Weights of a small mixture-of-experts language model, trained from scratch on English Wikipedia: a shared expert of 128 neurons.
Below are experts of layer 3 (counted from 0) of a mixture-of-experts language model. Rows are named router (the router's row for the expert), gate (a neuron's input weights, with its number), up (a neuron's input weights, with its number) and show model dimensions 0-159. Each number is 128 + 24 x the weight over its row's rms, rounded and kept within 0 to 255. Numbers have three digits each.
Before each expert's rows: "comes after" lists some tokens at least twice as common just before its tokens as in all text. This comes from a sample of Wikipedia text that the model never trained on. Tokens count by the router's weight.

# expert 4
comes after: "1", "2", "|", " /", " U", " re"
router:092118093129088082115127133132109109162128168110098160129149160099129136082131158147131103139102116101126060113092136154140098111128173120165119120135123132113126145129112122108090120165143148159155155096156097150173109104093160125097130145102126143158107138143165141134157106145081182172139113120105159083141114108154126140108115146124159144143135141106133151176125164112120100125096153100138123126122117134151099126105109121132115108151155132133132129122128095189135168150113177
gate0:157097123140110085090120103122118119120128159133165093169155108075159135126136101124131168109102099126115110110095145160129119047155122129141117123158167131150114118108140127136104125158113161156118127113125126161132131119121145159115067165134155170147131109132132150096129143127130102062120119189150091105111142120145172143117093133154138110137124127146150105150123149076123133156151137123151104112139123090181147111142109141176143120129112125119091153093134120134161143109159146
up0:124151167094166137107125112167122141137142086092112155112083136178100147132126150137113091104117153142112128164153150115148129178106121064136176129103133090095154135103145160138154153117094104107124131154142147133135130111131122151137153092121111107093125146108151088118127168129132146117147150113129172123141045146142098097163128171114137141130113160118125111153111103154128104143131121130118149150171119151101137156144139105096120104117127117135158097143109156088099105131089095
gate1:138151121066123125099142165109153071123117120115088142109109137125148169111111162121140086104102123135125115111116110157125134144105171095139157134116201112136110133105142135139136124121128111136134121166119134114113125111131147117151087173127167122093132101095127143124127126141111144141133165098079100096177162121165129113125130181100138158158141132136123098184128136100132163104136155112124127126105076156144115149124124197125148108104118133145127140090172106128156139080119132
up1:108100140146108138122141141119113132083088147147130110129150150130057096066143141158111088120121146136119113138125151148117124113124176139133127121133149123142103155148166110093115113178153134128150089127107121102126131175141131082113096175156158134118123108133100129135135120124116099161095112114112152114148201161166129163130142163104109133148121128152112093165122175104171126108133114173112103121110101127125103104146128163139159133115108150132168131091172112126104129092164122
gate2:105100121156101142159091178130185157144166119097126112139136147167108089132156124116120155162118097129122080135164128123135129161144166122108097109142141130135132089159120116095141143160137090138111133131130107120133153117149087091093114130090157104147140169159111101161142138094109133093103144149151151087171150152096129139154122093109128122078115137137131102137079145108130125159067146130079105131091137102136146128094144156133155133166122139142106114146099120137117122124167120
up2:159179143146153138125123081142108083126088101146126150135107105140156112134087123145161134101140125122183154096103121155121162104101085150147124108095105089121100160100148097143132119089144134109134146132109138127121091126122150164146133141157120163119119095142115134103106121163182135165117125133114152160084110102117129114127131129182153097153165103126108143126158117173134103116153132134181126168139104129071108100176125128162111111120116107131138183140125111119146121132105125
gate3:107155147102135092160174126161100111132085111144144091124146130107140137139112135106118140143168132163161130150139103117130107130169146129143125127127099114125118104167136121093056155158139154105109112124134100114207128146115169159095156127089128139164093108158105126153144171134124137137098086160133153106116131147120156133116147150160120145063136123141113085127101117143097151116137135132133103139114109115129128159103086115087135123187095155144142112119111115112085148128112145
up3:082127133105137101153156119186095094146078108126147136125179127132136174154111163110113146146164141140146122164136124110148116126153134102152101149103108134137106079147112120076069149150133158132131118124138100114182131118096146148104141102064127130129093149131128137149144161145109182149129106150160143130139105096140139127103145160148137123121091105134102111130118132137086148116125155122123103122124112106145128169089091107101133146170108141146140106117126129133085131157093179
gate4:157127152111092116085121107072094149143102116193147166151101059108123137137134120120120157161118116152099131130137111130140136126097152140146120179143114139082147122106177096079114158132120111122133127111158171144124123105108134182093138146194142131163112127125107080153098135108124123143115109159154148142118138130084134107130118144132164105128121091135174114131120134107126155138143163120132134112147141105088103130117150170154082114134114150135126120127118130096135119131081153
up4:140106095132112147104116118096119162152134087166145168149168094131087142122114100143120125180111143126162141120158145112130111107124112140139121173131148145070114088094172090052132117096116117114139141151145151120112146071116151158137147141147113101122124159103117143104082136136136123148111149144134127170146126135110168117128118137162153117075157136132128125108099147128109177112116137100137132121105151126141091174129169184137119088124119124118153128124123135135102092125087124
gate5:128132133156128108154132098187108097150180111109136132121134124185141149131083151150166150136107149135146094105150098138121107171124159131084148158108101132106161099139138100118080151077098133105126124147138120124097175144114152128128120130096134154089148153142141085132098136098157154159105094089146090156110126117132120112119124099108119133140115126124089109136165202088114119115100134085138128114167161168139122115142110122133156115138150150118134133074130136141120137113130101
up5:124118149153109107125179070190079111109122107137129153129148131151155106177108116121166177150130121088142125132101122128143094148150140133099090115099128155137162115154095138152143125091124105125119126142115082136109145147165138177073123099118148174096122121137146104121059135158145153152122139128136142102136152126093129110152113085129167079129160102146127141121099102089120124154107127127128118141108131139144158136147130119135118124136163133114140140080132162147097129097087127
gate6:095116063075137120081121166104132152132139125121093125173134143143136182137157078090102117114099116127104116146128093177123132103133160115114141133113129138134184128139109151123110143155130131157190109085116089171144105166134115149154146109106125097188114144139142116142110115158107136133151167118121107083173108109169116101123119119129162104123154180141125098104117141113108124146147117130124129115151110109123154136127121151147125134109117101117121113161128152135122188103126135
up6:119112115112109110098092139096088144119131139130130124134149116145137162154120117114137143112172106158146140150148146178086160089120178109098115140135119132130147128113143127144115145172139081125116123115148130131144162124150082128105093162097114108175101123093162092126135096110140167128135131134177131108155119118136161096092133141104141093148089116146127122106120129133091137161140135118172115135097100081153163097171113139159132121152093148154087137113067150133158121076151135
gate7:122094139113129134120149154077173119117113128146109114114134122110121140145096130130130148121118132123108151158100104120141111106141182112106065136129087118108126179130110155151108156136132140145171104081120109135124154115161143143157109115099143084173145096091150158149139107162101152145105148122108149126090095125120066155121153097108118163142152136145136121161082128129144097131109134104113136153144106187141168113097135116162131110103197134139138125101143146137092108096108143
up7:134111109111130117105178129133113108147144099141127117154158114120127138152095160159146128107096133102114158140117100170117093122127182119129102164161071139119119144131111129119138160113129161159162118113133087143117129068123164158163112135119140102133144086137125153154171107182140136179104130096105126110093127098100060141146144099089172132155143102129139135140115091125142151137105136137112125093136124157150150138112128095120132122080162142120140093093164145146117097128107146
gate8:158162125103130091150140125097086134113093158078096112125137146134149116126102129108160095154107098130158122126142120130127119131151114122137150096128134151141116147150137140114124143104125153129107146117123161061173124113122170128143105172145153093126122131175098101093165143170154117177123116168119145100150129114113191134114115171091154124175131142157153140118100168129089077154125146092156104139137115144085097131121109081128102099101133143147116104131117115132144157108129132
up8:147082135127143164157133142106072177101134145178160115133116125089108097132169110131121143094115109104102118114170139127131134101137125150125140105136117122136117117144160147151130146129135103126101149130112111088137131125101121126135087143130159109133157154145139095097130138164130108138091144115134176081149081132120153148139108137194137152102072168150100148045136141131156108148124157122145131101142122134197105134121091118162106154112120124122145095120125120140142115153153135
gate9:102115086118122103104052151144142120162139155113104136055113154116118136170127174090144123160155126132138106134114120149125142113090114089119122103118109149130156133105096176127146169157107120147105155094153126135146146159123107137135178117088115106148102122139123148143093110090143143147095147134094103122167115114129073148135153104115121129097115118144118165160124141142143100132118123149152125177134096118164105143090119126136144110101122130157136136122187124126133185141104112
up9:125127132108138137137117130155134150133123186154084129079124147154103093140120142103120124153160114116117122157111115076111173115163101083134114077151103146129145165134107157160149155109096090140091128091135132126140154154148121124098157119134098117135131107120154128176112097097119113102090128166137196149171095141132107158123161103096114144122098115150117152146113115151166091128126123136133103167093138104168098105119127140151147118124094127137133169117147112130110163166096122
gate10:086183103126134131137189115132114139176149133101099140110128143128156089133088165111143187131168124117135136108135142119144140081184133147171135170127133140123109141139120130088157092152086094125114116096139142134155113163130100159116152112098147102134122098147115094122149137124096145133129117188139105145098115109134147141126112160111147135131086149116153094161119136084124133089137120141131122127160111142126122118156126079103113091114138111109154084135119157157113181150103125
up10:056143113150124148125164162143152149149172173118080117108136137104124131139079143135131147172164130115146152101127128130149108099169129133167141166103140127097092160126138120135144106159114123155125088095119153111131111093121110108109130116126137103141166127136106103134149107091119124109138151161141128103043127113160109169107138156138123112117088115141176112140154164068108137112135130133128132122143119166089128151151126121094106076116134123132147117158094124152111159136121137
gate11:159117097098118136146106114141079139131103142127122165104132146124130101127155146119125127140143086094155145117151119151130163152188094144119102138139138141127167108117120122133104150112128135127088151124137117098107151131112120144110109132094117105136081110101173177170129096099094156142140104150161126139141134111104139074106126142147114138122099095111142102117100084158119142097138169185114104121165152114199091125155090169144112154144141125111151103103131102124134174152155134
up11:089136125164136103121157128160094162140133168159155132076142147124146159139102153165148142129151137133140124098124118159114124096170172104147085125121118106121141090131103145094109132134142105141121113075108136122146152071148111167095156177087064167132084132111122143116118125123144187154164131113134137124115123091117118117097099139114122114116088124125152122131084109130120134150160098135155120143091163126103135146157111155098127069132135146137143101136159119147140146118116151
gate12:131115132155100119060115124095089113138120114131124107128061110087136129168135113131110154125118143117152130136158124151154157102109135152124123166147157127108131157116143087102140147125169142095116116119125164097127103104123126117147188069136112122158127131172127132111103120143147132169130128146103114137138113131146165203133129171109143144145104137127087089141121129120146155123115123086140128110124134161073150175087136078104110137119171135142105119141155162106157117121104142
up12:105080100096095142108134170095158147120192137122123099143124157104131109148129142116067125105113143133156148121116148139175108125124115119123123139143151142140122118127158076162164111154148135119121124102129117083082172153095121125174118097116154144125149157076139096135115104107163120138149135130152126149105139158141094137104141127107119130163112156130103130127079113152116175100123092125069114099098156154152173150131142111100127150157125142124101091105165129138164138121134140
gate13:139138121133119130126138148150104136125121090142114161115115108127131127123141154137136116115131136121125119100156077109103142170167133142152150120117110092135131103174114128090123162117120163107133118163100115134155171149135101116098101133025121124144105123109139124137178122117110165138132112130151134178115068107112102143135138122121115149108132114147118090068136127179094164122097155133122106136148118090138102132113105134151151164182106139108130108136127135175126150177086160
up13:122075131130128144151145115108141151159164136121097097099135155173109082094124103151144152134128141109113139154113176110162147095102134150124116134136128170102097135085157127156129129116115099120129121137159167119096130142137101126184110129181147121100141128151103099128101099129158112114081149120131127108112172146104137125118157105152091120143135124102144171172097155097149077173120101129126144131128119151107122109140177123123145105104163137157138175125109125108086114122174098

# expert 0
comes after: ".", " a", " the", ":", " (", " \""
router:122128107123115137094161106135149133137129123092143177157093142150095113151117127100156137160165145110161127141160120086112094138145124152090170171122111156113166122129122104117124079139142127105141126133110128161123138143125123114125110118152095118136183124130094094141126159133124119161134186082118138148164141186113163082150101115146152128126132139148112146094130137120064135097121173129143141087084111139157118140117063122127100151157121122080119132109142136153131134115136084
gate0:102082093101154115096143120182090124115166095121112133179124120132119140124092141118099158070157136125069147130105136118107128147151094097099116134132123131118155147092146147143101144129133134113117102165115086123100151111167115136130143121144104144137146098123135131112174068102134124129123104121104116137157156115166117159111158158149131148137157136123137174150130131153106142129106144127150100119177109052147150183112123150133123108147149151079113134089104146130111147132120132
up0:117159154107109132113142141168102130134144112104087135120108117148173116144129137111137120144162164138087172119072065156110131189142115112160106146121120135139151098130126131160106143134104105093155086168082128131121127110192147149153102120118136083109106094123166109086169136111120133131127098108102123130129158122157179120129142141177138118134140147109130144131126184149101114088116137095103115131160123099102146128147105104112122106119109144107130104124167156152102146160130134
gate1:157120145144098177076141136126120153098128136116165117100126139115102122130105162127151184128124139086121106059125133080142137131138172107136164145126157138101140101140145130148127082110115115165078125114097136121110159130134092118144146167086139102145135087137137100164100148125142147135141149133115123100144127140114138123167076094139113130155137099147132131107083136151141155168143128127136099091134139116144127119153136183140111141129101146100073114125124177138157141124071142
up1:139096136152102176100139140138118137112135138113157114111140131123094117147134147135118156133093137086129110078110114082143121157135153122162157144105175131128118098126160142136126078147131129125087113131083138096112143154138141105171128177114162117090145091133114137130109156156185138162149123130086114098132169140134133144120085114159114160153131106143132108127085136124142119166140152099120105106162136102118128111124127186119106147139088140105089115152153174120125118138054127
gate2:127090192091119137128162129103131169082091091121152117147121077136128077145106126078162076136120114131155155156110127159170138123125176149109128106141113118100093110107118120146168145150122144143129117101073090134101128106116153157146103125128126135179140131127107107131135143141077111144106133128136134136109128143136134134134126109100154099146101144182166108120108151104106104121144136149109119119120136178109179161153126131180113150114102123129104144095148167129139130113137151
up2:073149122121119131149121135076133110120121136184142123092154152126129114124091160130138095166147117163153158135115138108086138100091104075140076129133158103125150161128078141133140113111103135091127140166110144089139105147140115112120131149136173109163101127122160157102084153071133125115094140143124093140135107113097104117169132144149148126123116093131134157136134124153133142115162115135134122156117069118147148123165120175126152131128112133159143100139182108113152094149086113
gate3:143147113135155144122172133130129109156124118162194106107139132131160150119128129109137137095137142147173101143133155086134115157149098079127149138127087120114101146134085134102152111112123128133078158111126142114152142111132124164129137142098110118118137151126146129143131130127107135112164106104172123125111063091080147151158137104157099093155081135142144109151138122164121189112138111163122148178132125119083162110131062074116124144116091145113093143127154126117122106102126135
up3:138091138144131128149106121120148124111175194106101148186120115142136112104135119142115117107116077125088159096155119167130136108141152162140102095147127112108177069117166106163143144112116164150147112125137133129126115141116132099141119100138105103149115140137150130134146091122105124117096139138136143127119147165147090090093135151109149147094151117103143146121129111134124070146137124099119142068140153126185091178132157160126130122155174125138103118112098081112161122151140152
gate4:149128151163079107172162134094127108156129130142109131134113116122111094131124101122105133161165140099133168155155138120078101108138096125124087124131120157122156119177112167104116127153107160124080129112101114118132132127165119096093153102117122119174155115124108116105105115160157127107115143109114169139145098141170097145173175146133155168106103128161115114148149135122135150139105097119162088131077126150128148122137072083114136162142143108101077104130171135144118123124138128
up4:149144105126152123091108104149123153107116108138138118118119149125144142138135163144145127116102146174112096108103129147180136135114157147127181138118094113126111114074137083139134131084113140127171155128160148132125137112080144140148112133132148125113107173149169152130146125137103150163180129142144091112106150106072157080106099102111117089139129125078120128117114113121122105129155168135112176122177142138134092138097146176131125088099103125122197161116109131124147107116118138
gate5:159138126152135134199139157138133066131132146090171116161132131115156122120105127141149130135162109136145123097128188144122151115154123164136092137156126132162132087136104120089140104158140112116128101105155156103130130148132123100142131101121129156169129102140145129164145124153126107126088138116103148171117108128131150176134100157079101124079116095155144126128146134122158179091079095099135137131106132115145114096113128082127135086122142138105117122142165113100108082114107174
up5:165137135129096146157106119138109103127140127091161136133126133128118121123145146147141124129180096132181096149094180111145108106181119136114117142117113156174142099145152100096129098126134127110092144130137168115141078121108116074139135102160126099161112130121131160145166149129104128122143140097131133194132125147141151165139093113094127115126127128123141165110153162112137183068116097099132158111098161128145117107122114077112137117156142124095144123128158117121117077105176121
gate6:120118102155152133093157124158140133092120119156108124154128120089101098112107107108115134109177127110111125122140124091110157161164069109160139134102117141141175126114123125129111112138087167106164122127103119154134092180134139112110154107147140096137151124109101126136126158142128140169141147162141142153133104154111166104118144151186167086146096186164113124159103077136095131093144137129120128122171128108122147120129105085170134117135159109090142117114067146107115121117136116
up6:106127131130157103151154145127106151091113129170136099101140107085163135127143079102130098144116161137129137122131138092118151160150123105160134093109119163158120132178134116138171084095132114142145121126106127105108148148130110126152135169126173148119110108121112152105176113174099126137111123126145092141089137136179174101128159140149115075099144120173086148148124102147141131101142138129132118151128135128113124077060085155161151141158094122128122142123116150092111097130111152
gate7:087099104142101162133151124117128097147129107137130148127120123139169096106132125107120087077152115143168146156196117132153141147130150118136121090127102108128090158114062157104125136110100154130138132082092112137138132096129117127175152123100120140162130090163142120112133161151133111100098107153116115118153096116136155150167124119144168114137127155132118132126127141142106081123196120154131128146116136151130156127133096129198135089075110112154094130124160104128132085146121118
up7:138147107139129134142145112108141128126134130116159088131123148120128150153129145146125187113121138133118127125083189051163128098141078154098104134119133158135108080110189101120088089141162099093108126146127159095151090137117170102117136149151159072091124142105124194113109143149134158146147140143150150132130113119125140122126103122165103137132140107117154103127137126148159166121093098148114133134093111135162117094138137118082142138160119167127127110148098145141133133101152134
gate8:093144079124131134121097150160168162132142118088107092153124177149120150118108160142111182136156150136120143155159135105111079149162125071107156141118127101130170098122126134091139108143094107149140133153101164103086178147119131121112134128111148091111134193131126103109150167087170109163122103099148082147119126128118123110072141144111140121136129151123167130141133135121127130089092137105129114120181110116094144153127104100126129128145128159122165119119135126104160125132113123
up8:137132139165154156144137149093120110134121128147127130079134137109126099133168142135130120118119124090148088134103140119135144122099100144135130127107104112137056216144156146117121131120166140129133103105168105153128142087151134139121138130099140124109122132155127122125066112107094151101151129141118134090116109133106114164178180112155103137140126118089118123135109086138119109171141130131120120139060155149146133087119103145123167120111090129155111191133152121146106158133175140
gate9:143171140123136139116114107178131147159131079123119116132109130160122136105108097199147131167120106128095092110139082099122128149125159127145146105141135117090134117108155128118091125114099119140129086166129128139127165159140129137134082102143095092141121163128151091094133154164110153141119104119094113127121147174122104069109173134099167087136116133112136107151136163136167147095161158140124125109146138122137132105153102116131139125142147112073106160124135146124165118160187109
up9:129176152130106108153095105188162108160153120129102147141098167169100145123191107139153120158130108165119112156143079130111110133118129070122115109139114137155121083139070139140107153070112123127114116167113154130099142140105122123111102130133098103121140139107141112153154162125131144144116135121114151108159150132071097107147123122133117070125131119127143163104133168146135117095137148133125137141131115164138154097139091115109162099131122109138095143134169087158144130146152086
gate10:104113131144108117105112157120088155153116104101144167144123115133183172114107143122162094160114122111159125116108124143126141126174175145135129116149110148090130116074101129174153144131136167162095129119053118111117125114111101122123181106121134188101140121135158117111149119142135103159104153135116138103087123141151136100083120103116134108165167106163120158128110128125151128122127100129114111123170094102106165136127146151112150146138114140093144129106126181091159106090120123
up10:165154120100114153165150108128154108079100140139143105135111090144089074152133144146116154098158115178114158136130139135100146093090125097098123161094111092136138160123129139104090105056161106116158119136162132144167121135129149119098090151129108092162099133157097139148097137102111128105124094113151147173157138124134132125171138153148147179116090118134112117129166131126129120141156154132138136145096136131134102112139125142114133085124122148148106156117145067143103145162128115
gate11:141141153081150122137088146120127123110111092129124120125156117151105107124104135153128162119086172108124161160136103084145095129116130130116146161116091124102139103120146151054127132134129198109130126113109143122134135085130157091189102129105127105092107141171150149124138116103162142113163068152140100123102132145139115117156127112142088157158137153100147131143133124140136079144111138126098159091157161150128095192147124143115102101156121134100128153160136111119109117124139142
up11:134117119141163139129125124115172124075077192124130157138111143100142139136097101083140138115134100117106147112147172098142119047097141108105115142113119143091105100154099148157170090120127129134090135142117101108116122137111102111084118139142103129110178110151105135138181108102188137125132127116136142146152157105099116142161134111132116146111145101165134142121157103138137127109097120145157137149139116124082156158128147148158096130131129127157105086125125116159187140124146153
gate12:134154123159147142138151148128184125110105141124139164110136058121116102116105143114127121133106164117092101146122134088150110091095142145119148113097088137119087130176161143078118140104135108124098133147121127113155112139101124153163168131111143108136136110170129114096134144095136120119119115108133183130129114147109169144159126149110104092120149127116161121122127140139108119149093177122094132163137107147118102147128073129136104119140140121149121190202149130146083136171117096
up12:138130112100136138127147128125119116090118157135117138160106155122160159145122082114073157089171112110142119135155147103101138147122084084117154113132124115074128149119131163168160097133114142112150103129134132072143145107182129112113142126164100162090103115141148146123138120173153110120155130130130111152119141094166092170093147103096099189162135074162133136154153130114132114141166106134156119143108174117113133091112144132123149137135113142098161114119131092099139106104113121
gate13:131164142129152153135128131135138115149119131105144147167139103125100106100173125077117138198119147043173146145134119092098116108182115114071132101118131125136146119149099144117100155131100110158080130131096178114162139131124087126095188119101139131125142152127132118145082130124141119103128136148158159154118111130130134090156121101149109144144122185132136112101118151135126126161114157136138109135102133119131116114171109131139129126136126114105116151147118110109112150095168070
up13:147118203111148130158135160126135153110148127136135147069110125133123138140102115128129193105135102162160114152065119105080146151138144076144082169146111159123132135056147125147102107089159130122112150106121120149116129116141119053136130091152120164145172113169119104127139120141125131109141152136105120120150148150157154136108121127126110186076107130158104155118107121133103132122118141133115122120135108094118156108130126137102139134120121140120114126092135135146120143076111126

# expert 11
comes after: "\n", "-", ":", " University", "==", " J"
router:102138126160114126156123132162123146153148159139164123131117151150151099115113120128121136137138136118114130142118164183116153107125142133184117112099109114112168097142113135150141099133154144150177139094092101121105095148136108155121098113123125149090137106145168118149081110127137128100134146156115116151064111161081122157139138101140136104122172136131122153113107120101151135150139082098145118145099172157133163085065122109137138147105125184155092106108114148090146089164146146
gate0:140127135100127117092133099098131127148185145119120125134093092113138124069111125106158130122129115098132135100184138141100129153128142107118128091175163097093126148137103145118125166092120134128110122140156108166122150144114141122143123108124083113168171097152135135147074142117121190116163113129114094140139133164072135078165099160113140115125116183138151122113161118120131149171130108143154145102147128153145165166130104103104098119145149124118089095121115125131156148105138099
up0:143128119089140114132121151145127104104113104110128116186159161123117140152148116109076143137104141135107113106095139099159161138137098142095107143128094170127127120111124119135151122128143125093118124136136133090163120119111094143107171130143131136117077156114109108126164123151089092123140106146172161095145144121166113150118158124160100154153156068100112159181112126156114123080106138098105118135129106072101100132143146178128148115119122163132146183107159112125082136136163119
gate1:092115170098118116102137155110102099124143117109141112166125139121117111157150076110116116182087126176156128124184135144135138148118152169152114058145148121097138146098127120146110201137142109147138112118161100137124165105101131131109101090126092156187112130150156155152096123155078146130142131119120171138145149174139132127116117132147147118110132134135146111113106133135129135180115104126084127145099098115144136134134107108096081148122164142108115093123116100137120143121099129
up1:145093144117133134159129082181145131135116132161137133140157136158078125152122127155105132161117122154134147098103132121079165128137152135136100125118150143098148120136142125163120131123127127122132128157111070110102117173115067156094126163103182126139123101101084096113143148094148105093150136125140131072156141084129115139155136112109125167108124117120084138094118139093122174113076185154126110165134140095129130111190153108156128148126153118122138121129134150134133125138131092
gate2:140126144133098094151101105138128127124120126137134126082149141130138171128113151129137074107109169128089116104114059127128137102121107072133141150138119144141107122122111119149111167143176176092099135144151128160125123107125127155109114096135173125100144120140122162108110141101194172139083126138129110140161101129117150101106106152136139100136162099095155149141148115118149124122112146152148133095140106148134153141116075127105127108157115111134176079131132144145156110163056123
up2:114153140114102167119158106151150106133167139132129106150098120149134120091107074112096154169140126116139150126130146148130116107158110169125090141137098137060142144173114121159145145141126133148150154152129138158112136130139116129133127142074111136122129113128150114147081113137086084100141156097144203104116131122098141145131132103120122142156140173160106098104097151103125131132138157114112140102111153147167155102142131111142177118063131157122084133133132111108080092114124099
gate3:161115079147118095133105115134100110118159124121142127145133143164116133106124152087122132127120126114121123119131087115149178113125164135124097116133094113142128098131118127139146122143162141187118127138118150104137144112161101145125115129104172125143102088148169129158125109119119124111117085157118126145129099169115121111141140106104160105095105107116185136129241149139136143139151105133100127114134128145167128131120117133119130114153112193138109062081143097157137132153161094
up3:099155134113164144112141114103131134167114126123120159115159123117152134129095128164147109137133134156127124139138146125115095168112092096122193143138156152126121151118135130078137131126126104078112119140127121150130120115111182112158123097156094137127140135097125152087100111119136126127151133044107143107135163110149140118096108145157050165136152163153137110159054096143128069133100156126122147146149134092115120138110114140122126138107128101108162138159143131138106155095124149
gate4:141132108138103138131124156138123134129097167138164092100097100176104145111116127147157130150159110159182177142094110135181188148124177106126140125128126102122099095094110145120092135111176121114084112151124135116130116114159142126121102134158151147121098127109118140088125105099139135123111066125154133104101125130137144104160134137116162119139149100167145122098153102122112118132149207110157115157122142100157145116167129134107123092102089167134081137119143135126105128136130141
up4:110091116115153097142110156124088150137137159121107161137138156145120117149141093101137101100124144130108128155132148156162151140157092130125165145121113145080100092098131129143152095104117138138109137111094131113133118101188123105124165170097116131125135136130129161136122109146153097133100144204091147116099142104188153120161161141103084149099144097120112162143128138139061132158111142143173115132118168145116144137118115101162162127115113132136150146122138101115124087097087148
gate5:114129148111137151122113146103091066141170121140126084118083107155106181161134172151171137141134148137117161156112143104072108133143114130120125096137133125138138125053113103157120136157161144122127135109124133138158100106121152111152107130157197132121134113135127137131088124151159133123114116117123172142121127189150120125145101155122137104154164147133122094173135110114110101102105149105113143127135105187181136143099117131115126111150150154112109110141129113111118136066137110
up5:142124128197134141118149164143171125101120143117109185122156140146151100135127109091084129082164105116143091134153122139158159102129125121107159174113093110149126142181117133081089139123100163146139135126124107133138131151154133125165123117122111108127135134145142074090111108108130155114086142142105142117154139130083160121102174110098140161130124083136145142114112117141100128122130183124127138137115164115050155104121134138108137111155109118107158126156097089124119115122142099
gate6:157085063149150070139110104121153117124124151122135149043122125172119124157101133140135109125116130105095135102130148169164167106091124135112138137134097115118136125129128142126103136162113149099146104103127105124124171155109122129097104102117112147095129146113164130135136087087117152115100072175131107103128127131142111114132114118137120090151175122099106130121146130132131103157145139139131136125166135105099135116141124129111141092131109170144147121142097167130196145181147166
up6:097157199112086168108154114126133134133134120105109108211141116074120136109129127117116143126161112136148127143116090082127078143154113133111122110140159140137134160132129100131162126124146110144104148181141138128147059103171147122144157130148125123161121112154119125128139161178137129146145157093137140141133126145101170146133124143111134171106085131155141118140107116137125144098090116125130127138105127167148131117116139123127105147153146085102130134111121089146071116071108098
gate7:104160104131155124131118093124130106110147144129127131172120088143130165126099155140128181108159114108092107130083111119166096132094129077134106102113139087114166146098084140150118116127124136162126163136122097154136112134153138139101143118132104133126136096147140089138151143134144129077128153137130153088123119161102114126123129151120176119137170119112125134146160086132108087171192093122130137140159143116119164124167102103114072109128148121117072097118131144111178159127129155
up7:106135105118134196144066117146121109134171128153085119157089163155132117146075129137118154144132139100137106129107159123148129147115082100142124116114158133144181111120098132165077087129080081103117135107121127138134090157162124128106152150117131125139148110161116152105139134131137100145138149132089116091122117119146119157125160137140171147121158137140129174165129145118103103133160090102107117155124159119122122136110120057110118116151117124129103124133117129083144156111182140
gate8:141087131108128158129166086123147140123151121151131147142151139149155129173124133100128145126137108151120139126164103190118103130150133111134077099170134121168115148124114105148159108103112114135125127113114153121146151156122157131118127112137161130139095105151117115092092157109119087086097171159106108127174132151105129113145126144077130134130160093164084072109108074105083142134128148087112122140161120156147186143138125145125127102137093121116121116172116112131089158111093111
up8:126094128129145142155150099129156126140140149152115141126127152161175103166095129110132163123130139139115149156142119192117113111138126112160101107151131126156152138127123113146118077120113113153136127097109147117116138162137167119120107126125169139115086107175147106108095149117122104075092163148106100129151114127102141125124149143086156130132172102145104093128086081113076134165129148095107112141154143169127188116104118126146113121158065111114113121177115106118104158103099135
gate9:118141138135108150131112111119131097117108130109113152140080144115167149128142120169105171138170157131139099105146168098096124173120131135100110130142151095086149136148141124149122115158072125097124117152125140164126109141206125109140141142142115148137097121132141103131100113108154139133153128155087128129130143127139157134137139138081111148139150108118143176167155116114113144091076109099162111117114131133105153104103157114072138170146152180089094128150089131142139113111107072
up9:099130144124137131128133122160115143100133115161095145114149110118063065138119137145092125136108118089113178147102137133151125130123121165134153156120091175138116110124153097111086153111138146140161161117098120109133117137106080139169146134101132125090155143122115140133152128179095120147133158117156134103125130149165109097152156086196087133142133159151132126127082149122112091179143158154128133112114135101096097168113135149142109139167120112143155105097126116148105115101157139
gate10:142148091098141186117154080128144131162146102131122118166183144160163110129144147186119116121088117131141120129140135151137165149109147104120121113130159143170100100119108142103135122151068084141124135076118112124145115139114128116129139117105122102125131075134091174092106139115121100109184162082116120169148118119098130122137156127122114153081100145119141140146179117126155132128117096140115134160150130127148125107146096138167139091124086150133133097100120086149120136130161121
up10:087119133129120119116117166111085156121139098102096106107124111099085152134103146099142109118156107098155162132112097110148098135150113179135155162132119101083126155116155136127127133117144163095136105171154169132121169098138154110136123153158112140127108162120157103141151160143163130161109088178131099122141140136187148115093085119137106115202128148108104138098130105136073094127144150154116125128145092144152130136164146122125073127116141095120150149133129155123120143125135122
gate11:128108140106144128123192093109160152101104135110091141147096113169137123162166145115081132074119085089119109170127122109148088157126123095084136152139055118169097138161135146120132129114106123105133135179134118120158137163161110103102190122173112108112118131148106109130158142121139131141137089132114133143152110127130095125137138130113102139173142118142117126137136140138096139178115162149144127139118128142137156148154141125184161116127099096104128119156131083101110131138137109
up11:138148168139091101110120114131141105164150094106151107120130117113128136144108131154179114173131157158079137116138124152159170100135127177130132109157180139117147128100158071135145148122135110155127123118134148148142131126137144131130105107073157137143098105097148124097125133158080107192135111161122124093107143175138153113122101138119128132108117149134154102137137101116154126084130106141100130059167137103110111102079128143091134102140155142129148120097110120170156131116121089
gate12:145118171103121151135128114151128136156139129128064104108136122133126106087126131086130142135103142103114105193121126168153176097110155128126123124127169167112152104135150120167127133164173098132121133139108157169150132093126137132093148123085110088118138119135143174161105119106121090088190143127130132141115127112087173130155140137107133085127131161076094125128127103135142116161152092160112122138140105120123145085112127118162142128087089156142131146134103137112098127103091144
up12:128109207106121143139144108156152132141117103137103098118107107095125106159146105114141148142139168107110139170101152179111123097130126148137115125123154174123176139150150115148108136169168123129137154116110138130111113147143097132132128123109128097103130109133112113178122158153133121127171184136125093136092142103082154147136144118128132118175131143116065125137125114115138141070127120131138096132092115149119144110092112117115154140086134138132113195137111164076102100114093151
gate13:141120143095149142132149142152108152110132092120144114140109098077122130209073150144161129143153131135161140130095138162083052146106150139116131125127119132133127143130097108161128085133111127173147144107105105128099093181153125104125128132117088126103128093110141090182149136117109131147129145111146150117110158118150091128101137122142156150170160133175119102178153087112120118102154159148116120130122153149134151118144136143136112154125099133097111163140111109115131122082150109
up13:122103121128115104134156138145154150158122101102148158103137151043147105128089122155108114140123140149133171121121129133115082127126090132145139082095196158096149095123112143146111109151127128119151131117116172115154146130122133091150124162115140141130111114090127131142124137132107180170135149178115152174101140122139129132081101139125103082147127147174093171110116092148091111135092115157132115122135112111155147123153123131133088115183136141140116159115125173096115120113143141